From a checkpoint of a small mixture-of-experts model trained on Wikipedia.
Training: a variant of Muon for the experts, 7850 steps.
Below are experts of layer 6 (counted from 0) of a mixture-of-experts language model. Rows are named router (the router's row for the expert) and show model dimensions 0-191. Each number is 500 + 25 x the weight over its row's rms, rounded and kept within 0 to 999. Numbers have three digits each.
After each expert's rows: a language model's description of what the expert responds to; "gets" lists some tokens that make up at least twice as much of what it gets as of all text. This comes from a sample of Wikipedia text that the model never trained on. Tokens count by the router's weight.

# expert 3
router:495450497529490488504508540531542500530502506506495473487503461515475512504484507494490478508479519502519460510488532513518451438503515480510477510538531491490518540506532484504480527522495481511512461475477526492482521550493504512481505500526511430448471512461488516517457489506502523462465504532514490525482504546515481491491459458470473483501521476508478495472521539520465482492490476539502453507408475497488478516475457501519477502536502505497490518547517492524525457494496557481470531540469517462537518475518498526516472478489467532506532494494506512501502495531483481519
Table cells and words in sports results and award tables, such as "| ", medal, Top, Racing, Women's individual, Rank.
gets: "| ", "the ", "(", ") ", "Team ", "The "

# expert 2
router:520496514508536441516481478532552477521488454521500494480465441487466470501501525499493484508455500501524496507525495485486545495496513547500441497534503488468517558524519518483477487500481523556517514471445520454506492515463464490474488477523496488462490502483499515482510507512553479492499505526535490531527515523500488522444540507466484470483539488520517488494485514477514521497521508533514516493445459477526504511496476476524504514554500529491492481542527512497487488484530514523514480505486500481523510461475498522504464481495449503507517447447487525527498536479477494534
Number tokens and digit groups in tables, measurements and statistics, such as 000 in thousands, 25 m, 24 in table cells.
gets: "1 ", "2 ", "0 ", "3 ", "5 ", "4 "

# expert 12
router:517467477520516484507496524498547468509515494512514464448483482511490504489480505501495528507442530511526497480527501516460484488490541527514475497521513490502535514499546468469481515530495501487495485498495521499502491534448492547496521506491454498458510505463547508500494463504535508499486463511513520519512477527523512480467499463490487456478510494496511494506499489495520449499521523496476491486451437468489498520486491514549498451576494516552515498510533539512486466447454508465497517531463522498509492494476501504514466494520459546548508496473543535544482506511464539507
Of, in, commas and place words like University, San, Lake, North that begin or link geographic and institutional names.
gets: ", ", "of ", "in ", "the ", "New ", "at "

# expert 10
router:524487490495497502480497500490530518487522465531520483453476469459474534497508475481464484543441491467486462506516489452471506489493486534513531495530511514496527542463554501493520518491513509508505460487480574485493502488488498521506530517491496446472503458508511517496500469494506528494474521511510508552533499517489456492478518476481497477497526496571509478503504491529513503535497503520499500517408492471504487551499503482512457449557509504534488518552475514511509467502470548514498500515512504508523477519478496529490475482499458525513536483506504524518486454503490522528
Table pipes, semicolons, brackets and degree or prime signs in coordinates, vote tables and citations, plus ISBN and 978.
gets: "| ", "; ", "(", ",", "°", "."

# expert 6
router:528481504502502453512485509527527502534529492528518455484455461492518507494497492487469484504490496466507480475505515512514460472455508517492513515509516492463535496522543502512437451514486528494510491516458540501502492477484480527465527493518497482470500497483506532491495479497498517501471522506490503504531548498494462514498497479464479458515509466533528480458519510475476488501473489507521463507462464477481476531461460506538470506554481519519501481520472537530493514460473561476518503483521499474532514459506515484521474546487502545506521437525559546497539483500459515517
Participles and prepositions that link a noun to its object, often in album or work descriptions, such as included, such, known, by.
gets: "of ", "by ", "with ", "on ", "for ", "to "

# expert 13
router:502466476534510472579475509557510517500525507528505476455464433489517485513476460498469473505463528511519516514530484501483489483466531533531476490545500523476520501492528506485487480485506487489507491479485548542509536512482502487478505495502477511467499550498513518468497491501522521516501525494535510531519522535513430509489483467462475457517516486514529497462514506517460466528502528539514482502426489489497508519483495510510473487534498554499507477570516508505474498480485518541491476519493501501512491500503491511495464481513490569503536504516516551518525496497497526491
Single digits inside numbers, and infobox field names before a colon, such as Born, Producer, Coordinates, "; " after founding years.
gets: "6", "1", "9", "5", "2", "0"

# expert 11
router:541466481527511500512488501529529491501524466511465466443478452514452510516507501475473523529449519453506502499507515515494466485491517544503512550531513501480524498555523506487486471518497513512558469498460531531502484514529485532483490517497512479500496512500521541473474499521499466500502547492518506539537483484498484518506472497491491472511514494532487457448552495519483461538519525531518462489465471454497451505513521536541444493508479565537484471516489495506535490487492506492485506512546539498534478485496507516491470487553500490534519483501474495503496505515488500528
Articles and possessives before a noun phrase, often in biographies after "as" or "was", such as a, the, his, another.
gets: "a ", "the ", "his ", "an ", "s ", "as "

# expert 5
router:511511495531503454506536495497524493494534499532508483460490462516485486533508473485488495485490498494510493492515492509473523526478476498514502515489483506476538547537504499471485517519497505516495498547469518467462490529490480539462523504486497479467492522494545519487485500524493499517470538513571498521501561488514485506483518476482458493517527476518472477484518496551485498520512523545512475480459477488492470532486492467529465479571474513537479494531508518481492481470489512494500503562544500488502491467506507498511479507533485493526522467485531526554528453479449587530
Auxiliary verbs, pronouns and conjunctions in narrative sentences, such as was, is, and, he, 's after it, has been.
gets: "and ", "was ", "is ", "were ", "he ", "are "

# expert 14
router:522485479517537476499496536481510472510525505538474487485531454503460465512477525510528521506452532518505446452520494493466482493465501475529498488523497500481515530503498458493479485509525519507490474470452564503499489513473484515487528476511515500471531520509536561487468461545518510497467483496517521543553510504538517479533533479471507456488528497518473460480524485524522461504514525537532464486440469465509478530509478500502450481514502492500490501495493544533492503487506506495515510520502508496541542494514522460500475484527475501522506462503509498559534523501467521490
Hyphens inside compound words and names, plus political and military title words such as General, President, Communist, Party, War.
gets: "-", "'", "–", "War ", "General ", "World "

# expert 7
router:489488509514519470544498498485524505514504538504502478462431458487492487491485530515481528501434512495505497496532505513512489495509495514534490514513497474494511513501481476486471520538506506507506495504454565478487511492491492504443505464506477481504528527470511568454496503513514490517483508493539503544515524523533471505461504500486467449505486478483505474493523489517490467542465495517517489485404490455519509527512508503527476510571520530518499484544458503523494471475510517518508503532493524515533531493518507518513464509518433504516528481515490497524530473521471531534
First three digits of years in prose, dates and table rows, such as 201, 199, 202 after "(", "in" or "| ".
gets: "201", "200", "202", "199", "–", "198"